Experts of a small language model.
Size: 14 layers, width 224, 34.4M parameters.
Experts: 64 experts in each of 7 layers, 80 SwiGLU neurons an expert, 2 picks a token, a softmax router, a shared expert of 192 neurons.
Training: a variant of SOAP for the experts, 327M tokens, 11248 steps.
Below are experts of layer 9 (counted from 0) of a mixture-of-experts language model. Rows are named router (the router's row for the expert), down (a neuron's output weights, with its number) and show model dimensions 0-223. Each number is 128 + 32 x the weight over its row's rms, rounded and kept within 0 to 255. Numbers have three digits each.
Before each expert's rows: a language model's description of what the expert responds to. This comes from a sample of Wikipedia text that the model never trained on.

# expert 59
Verb and noun stems. Word stems before inflections like -ed, -ing, -s, such as list(eners), ext(ended), cont, plann(ed), design(s), success, build.
router:096093074098115125151048108105128132146130164060115105147163100137161111118104113174137070192129104110191077139127100067174076139119176119101194108151111128172101073118126104156141099127129140200115175135067109145143167164167140153139128113105150070085126146158166127146075154164087079094161148144154174135165158096082115080114141140117115097120120112189134139067110145132090107179122067177106105132103106153146114150140145119086119150106122141102101089132121129107182134115145204168103160092083093096184187129122125109111088078168140158153171114087085144145130100148129146066166108059118115118147189129116145163130082114184161104124139155116169170079081152104133128198137
down1:177118094147156150159094139189120060126110156152125154115116171098120147133143086065135117111158158127126094174145076072103146133108131142128152200168125200124099107117155121116096154128152109131129130157116104089174140090136103080079093110137084067139147097140068143160144102101164083135116156110151139127197147199198107155106113164121109136183120082157167175133150133112115168128135117010137060116154128093099156112098130148121096164147111080135185162100149145134152115090111115135060099101110098141161094083137104098172158157186090091140080128138123137121113138118144154140134090053097119167061075136113092225116113107091131162106115103166136158142139147145156077096162
down2:138150157141104159135104181154074166153141095095118091118187155107090081139130088108159176108138088123100113144184165078132164084150118176132133083173143128196118104138129104135173158098112092090086112093143099156180075141212137114119155145151175110187132133167137101135123164096062144172142151088098122118112136118126180151099150167117111177130162088152092136125180145154121174087145135169138087163117150125082129163099167177078141077136155215076163122119126153123150139120116119137073082148123089121094090125126188114137149088191117164066136160154132110140160030138089083194112161117100143105143096090121116140165149111131167112141183111064166116181124157163140134149094
down3:109112121112179059149127123077154193151129126139066131095145121106134182171102073127070119137133119138143094121116107185158143134103067165174152138185126115102072170143132094125114127104090035090088160103143165090136117151148106099177109125146150115118151153127185100120181131164165151164095086116191162067123128129108150133102119139141185135158107117114174158106148205147112137115091090101163136072082166127132159157108126111074137108152135145183109114110113110109086145103155137090142097150122161118127104118105140122147087156182192113158075070062105150079111167129117137154151163098133153184099150079150108084190076133055120197150181114129179166166127079119097128133131
down4:093139128149192139169142166120128139149090061055132126192130091112124110113217121141129117143129134118121101205116175126132147146114071167128122080145101132155129169083105097152113132172156142128159108167090213087126189148142098149129146143139114111131150146155167110122105143217134103158100186128134075149081057123129143103126133138133152107054106143167071105175113119135145144152126080131066184111172154112055137121117072113133130099120168146121076086124116055099190123133052149113105127166175126139132175079137149162159076130163193104126098126061127123103114149103104163125142135111142132199118164123151150119146181116088145177157086081106129121110126089149102138131159
down5:177173155133142082101116186122097108138083159126130155123146101128078102124032076087157123155108117154148133106146165085164144108162118213158121085084129096085140074129080093144156145085173134112138115167110098153148102136125091141135179116082193077116133105115135106095083086149168147138116143161145081099153128157139122210073141118121122168063079163097124124157181152133092108125129186085124099090107140151142113111177098195108143141129153110111129089083104140171160084170146147095126111091097149123107081160138108163126136116093168127059136149214084120096130163172163163127064164199126125095126171127158154162103141123135135124098126130206124080137182147101123137096094
down6:129084065127118120195144166150099103154140097076129140154161162104160127195116132095089128123160193176142084128136192112180135040169082150105139132116104177125165177099219152109116154116103175161178119149119196099118138162143084160179126150091107146146151153161112145087140112122105181190147194108120161099138076133103139122083115144149111107123128089153124210149078182153162089091153054177145118124128078086102110140120118119123087156091178161138181175159143135098161100136114127157103116083113137160142165082145088134124166152116157144185123072150157098133107087095159180124134163091143139140155163182138108120135183135108152135114146128115124113150086123140100164113065
down7:106107096134137110125067122132172113123110116158052153123132135144103106108152139081140109163165168138154137128198189155129134129187121077074203105102118162145101159130102062084114097083112134092121112083137172159178084081098104128124122137139141134152073074102119145139142099110146072079155147171152140138198140170147174155104153093130105175145144121089121091099096121096084124083169065133147056049138128078133118157126098145111146203143087099119157088116082123109169093104136179115101145163162115195169054114131166134103149115142139119139160120086095133118173101158130092168139174140114120088121044117137155168073097163138097179137136078106107115121176143182123121146140
down8:187172028128073156135111066060122187162115138180142182150127160157108104200142126142093150163144096098113150144130077091135197094180136154139166106119183071149146081083150136112128135119093095160187077104155150127106153122144179107140192106130094136140094113112116151203127158093090154160115136153177097121083181110098163129152108149138126216076142140115136154149153098146076152120085117146086112071120093121136119120119126155120133144132100175083055142121156076136144130121137120091121138120128215150177089149099170130116168137066095113132134101098124097101111097161093144136144154148089129122121130133164139128097127160083085124112163122082094066133072176153157136122102
down9:114107096089135147107123150135157143188160168127131140138166172122098215147119108107129165119158179144118090157166075113082141132149152100113149074107164197113155184093143081172081104133171077118182144151105102139105110167115054103166111127118138104117179103132112170071163167148166132083168119095127131137094113200143156191169156158066147179087104151102133156140071147131096121123077168170072162127118149153134110073127164124113156085153125127150100080061078106098099175126107049140135128143151144107160216133094071150144130137158167152137172148130158103122119119151128160121171069086113122127127143089103079142126096102126107156152146103141135179101121123119167112132214

# expert 47
Proper-name second pieces. Syllables right after a capital letter inside place or brand names, such as B-und-esliga, H-ou-ston, O-x-ford, T-enn-is, L-j-ubljana.
router:110162126106078129155148125146164078149123165064106168069124107118140087107145138210120087134146132077165128156132145119098109175114139128130090103181103126139086101100073131213063128053136128155121147082125133105183126196166103126103161158071108104131142154106133109113110119099133059097076107149121153138154144103159168073073120101081080140131115124162103149112176172106155115156145130163149118099147192175127118184081117140068110077094146162172140086115127145194113155180151101101140138074053130167124110166127171143152162160092135111187141140108096130143096112159178111206147120088107154131108106141103091107175124110167136102075091124130114096126182115102115107081178
down1:115178096112136101104126147149141108128115103131110144070121178159178125141176128182160135129112106148137108172131135134186129135139122195152102113090084160099159133159172204181077069042113147115074081167122138186132156091097095205137187122154118198131140081068143105103103091170054143117089116096066131170151126154165101142085129184131125100109128171111145089130137147164105112115147124110131122109104147169113067128051147149149114133155116171149113138126143118173144124113163131105068144115138162136134142122081187127147092126162113135118136116078140124085130060174179087082158177135129134173148133079132107135113060114148100115194089114103103192120143150149169193114122
down2:113122140143139120116133149101140095115172136063089142136134133134124164109108130103151168139141138158124124101143128123194174101084154134148123134105079137170108121169137171123128210160132164079092189140151169061152159182117093085115174133102169106139157092143163143194119154143150166136168090152137140121087122085153110114111160133086142164106102067180125122123115137178097160173066085148095113154142162145110091154060108138131123215103139066160085210129152117117177116142184141143125192100136139095104064132101143140101200122179125130154134173145036160144155184125085098184107100127122160083118120120143128100121123182113132138090063074138128111164091143142135190175135
down3:126163144133155153132111144162069081085099155107139130147074148140106114152142138110118159122127156112115147117123156121099102102143150123122138128151196140144051152144086147107112134128144150170102165138073079156154192110157164119150155092094116143148101137168197054164087120154088116162127162127127121148108151179072085159122133131137100152077143087184137147183125137139172139090159141153161126122110075117151193152102166178127113175159135048119160152118126094122084085112185185106114197087176139138154112121134164146152111049180176150116168212085160101162145075119137163162117095147122113114066095100152140120158184161156071122119085148155092115163174100205120166141098
down4:159133140127122168161126138134147125087130148154158145164115097112125123110095084127188101148146102129128122114120160166060096174126113144122098139132094087153127159102079148117127153133151098126164214175167106094096147121099124099119111140161156136115162081128082096131142110187089135074116130108147138069130157108069161155028135128137129144095142149177134170111143179185112108158119153123144100131110149123126178106076180070078160114074131108135115079089025075134109157161175164096072132138071082143093173123139124129181125115157087112142133093096061097128158151146109103100130142141105103193136120121110090138078107125118195102196145119076066105188108213130134129084148
down5:140124174126124156144134121140126162141101109157149166145192136161159086145114135091127164069158118129062086146122152141101147113071116178077099090094075178137140179108161122096156072147044092148118126147109126064158115144095073157075083154082135214096162155124132140163067180139134110181114145115082157138148072138132123060171060090111121103175140089145098126153143175102185181132099083086074144116145124109125098134129155160140113138131143119162132145092137075115138148149101165158066134079105154161065087117127173148092122127134139111156202105110156110133144157110072165130127138111087138084167194129158099110165189114137101123101126101136105119134107148173077169107172
down6:138147155142144099146146184146142151158117161090105108129177127113082168194115177118123165137144119117177136132117106064118120136120136160106145090127122171101103126121127150146090157120123116113105146108172118187131127177163045126147045205091146147126147123094078146103170166168140157122145136131170074086164126110201079098149127200142101098138098166136085172133141082144128219133117155117200144114160140048160130127109154160186134118109127076114135143124108108156135123134111109122134159115087147133116173119061131119098130083095152117082165142172120091070082079135064170141094134123135089156095112091118172100095180118158194139078128111073148151141148063065086162117128
down7:075130093144158105119138116138155153090178172184125114130134155139127088102111103135159136118196128090198082121157147071144177099111153160102119123149137160171102175142127133120081096122081147143155161104105086122109161107163152132082117146095098130153139082011058116097072125130136058169161082111113138147164148153159098111078085170193158141130152119145080146126116168108073168111128173080157132127094102150125095105163135211128162112176178126077132045141144094139138131101130138122095141169108153110127059115172148130212144171118131103180124122114134146082130129183136167156154169122162078115072101128067150125137130160122177098198153105150144144138112146137130138113134
down8:178169112129105110125146144135183124120168126090111120129120096127076113130106093142102136151116164169117126131138137130113158128148157110126121126150140139132049162167121140143072073165149130127142121135158109124133169078080099076170124161112203160140112120140129150139147116105089122126068123073217134109134048068131136150108127102138131136139184182130131140083097167112191099142126095127103129075076126056115056083149120135148093142143154151088159164091150125135127074060080211111134163184094114164191068111129152132070106130136179208120157063129115145167096131191100093133131140097175098202124132164167156107113151098100132141107174086173134131104090122116177102139110
down9:173173128157135091086140107130086134117106084083163152130108175174092130172117103090123168146153161114141111114104129080106148141116165080178136109170094128177072214127120040144106144132148177084056075144098147143090123144113118130083096089128114153126119119161149111098191095102137143091127103114149096089106164133118141153092118069093114122147093186188151139114109182158116114079162154163083091074127111121149105179138115105180145149152132144127105138127159167124214116177105164126151123144114154118144111098119125100106108114098130114114102154130092080134123124124144100142189144110057102128158146020165089169179121143229121116194162124136130122127162111166133094124198

# expert 10
Verb stems, table line breaks. Latinate verb stems before their endings, such as collabor, compar, particip, indic, plus line breaks ending table rows and list items.
router:090129121186146138099099131081078106109090056164062094153112124171170148150124169072104123156137133151161159112095156109145101166122083108106108096126148164098108121147126149154148107089187138090208164149101111182132092095132140078129070136204078132138149073192129199145101078197129125165171198101124148116092142121110102127121095109119122140147089112187173141089123140179137183132139122141144155112081160082167105092147164163132091069122090116153091098147148157144078126114123142106147158100139155114184168185156162152152107084128122113170173149153142119132134161144123138112124076168139155090118118090139198135059168188099092076138119136138096150101091123087103115092088
down1:125087169116106113145093137145167162171179078109123151167128086155196111159109150139179102110132158131155183153163156119121158117183081081088084167115080147169109144142092183131163090122162106145121160122190149133126155165050141143166085070129173126067126144143125165072141118145095096069132069128168128100114172117082135144144140136162147151111098128107089176132140154146162161084144118109111128130139177138135181083092088134147056161035127111097071134114160087132098114130119169132152110135131155145080135146119131134142149111169101129124089172107137074108188180147139124175070137088104153185128211146142159168095121124153162146135119095093131109077099149126117226111106
down2:117150163123176113120150130138149110083093127141162141081148151093151190147132141090150094153148171118119150099101161151157187150142161098088071148169148151149145138151136147100121132127122096151154162140210152213157163085154172146102134159135139124140191171078103196144089112129159114121161139161098099152154160076171148143113068101067110115121102043087117169137181155137148133182125098156140097125076121110148189089104181106165135138117140070148106157102121111122146128076104192099137164107127117133103132193113096181132204119135045099113169168131112174077186072117133118084140153133094129106184157185138098097140113102113132124121166110127153169129185124112109162082173
down3:165121131144126139110140150161138147066186115138147110168129181111126096095046164157076145129120120155123115098102124140128133118097131135080149188129164085087125121123164130087092116077137132110116159149133077108100114105102133175139112115160103136108134141120165139114169188059165067074161167136118132138036116133141132130138137163152165127152074093132164119130143132109142121125126095076110035150154055161179061117109144115136118161104052102191098150137134119122189113077172175096186169079146121148111171083102094113075098078118156148147126136168059085110168108162169151109161158140157156145153120177179115114162134085143152128095066137124093180136138107058145142078111
down4:120148161183111161089129152144076156117112139131093165166158130112102150142103139132118149108114160144166126128193134077085163106157169129109142131117048133158185107071150161105101136126132105126145153095109121072169092120108144077167129121174161169125133073107045120111139088118155128115129124128120100118133177170107170112116119183108139113149131138100119128140141122108131105097108167121171163053196147140130146132140158098175113120096146146148063103071167129039135166105132126143117158106078096140089137059205165088113123175131097108119143119165097129100172138116162120192090105222213102137109176166178149119155147125190138089127166046144141151075100120142080129089139
down5:168110099142103092079094143077111167124147158111100074132093096115180131165119050110173085135093123153150118135201151124106166155125099126133167086123163094057129156105146165159062137085116137089074066158090086118123155109144092117135152141072142150092162116166156103143152155184137148057048174160182142099102140120136145175110135054175078118197127112125140070160140163164168112095089074126130113124102145118153080110111159202159151167177096133125132101185095124143077148105160101134122100110046111118087180162128205133141140132131147182137127118112118083158144143101132176135154127120144114118107143115152099156164115102110138145104123109154119115114076153186094162131094
down6:176155121148151146117097091180146102131183117176161139163131145120134118126128130107144179111141147098128097147173182104160126114116175106173103157162111123122157168118068125169170149074084148173179137139137133149048129128104081118109085101108193104136075082161109125107152109156110135175110131085089161093113161088122094044170140116121119145160125086148109179127093052114184149062104096139111117170131125163188122120149133125181190095161137164089111146123154112097114114098133096151196214115113082095107152143183134148168113159145156145178125166166166101164164134080111118117095131189062124106106126102147101108180076125098120156165125109158131084131137147117154220096115
down7:222093133052081055134129174153179137140135158120162115125089125075102203110157107097125131136124104202136120088099109134155095104088100203114130115113100105127081113074148133135117152092162119091175102135115122112115140127183170077112129123174139119143107132136065127119110144165124126201185155186127180087164168098132145113151113146170093198090118156075138148113123172111102108098127121134119108120115149090106189111148197074106105126163138180152139149125130140074065117173174171112106154098156092192099120145124129140116117116162100153108140166067095093088060149098116122125166213134160107129154150157091137132176183122136171109123146132161122158126118065109115134122150
down8:123135075112125149114139097095086109133158076159123193077164134070081118143158080198157128116131065118118122159185138125140101122095107098085191181109169066108073125157125171163091122112134177127113116133150092167120169175166171148115165172149071075129144170104182132139157138110167105117129165144123086125137166114164153145126094098113102135069159144127167130126112152161158171179129148117150124090137097101147166193137111177078102111129164072100087156072100141100138141117136120098191141112150130115062072097205138108077089126196083142135115084127105168133106093173131128106124076168137083096122098112144127082107094215114113097138109147117164061124161108094142123126144
down9:173165155131126099127075113129137142163119103128125112061105127142146146051162155178129098110124140152085133143107127137084171135148159076109120133116164127145067141111109116128206135093164196082157117127124167132169177151093145097126185208104103228129073109083086099125088104098072174110149122134120134144106133088176080107104152111181138122099139103168172148113135134104169123134154198116134087162107159154137138116147140148187165128118084122175163184153177178113141139088163126183211107153060120112125118192144138154072120101103139110134104061159154157166106174193135116062102154130123098105118066138118102090143111133138137113131157137103147113105113089122102110186152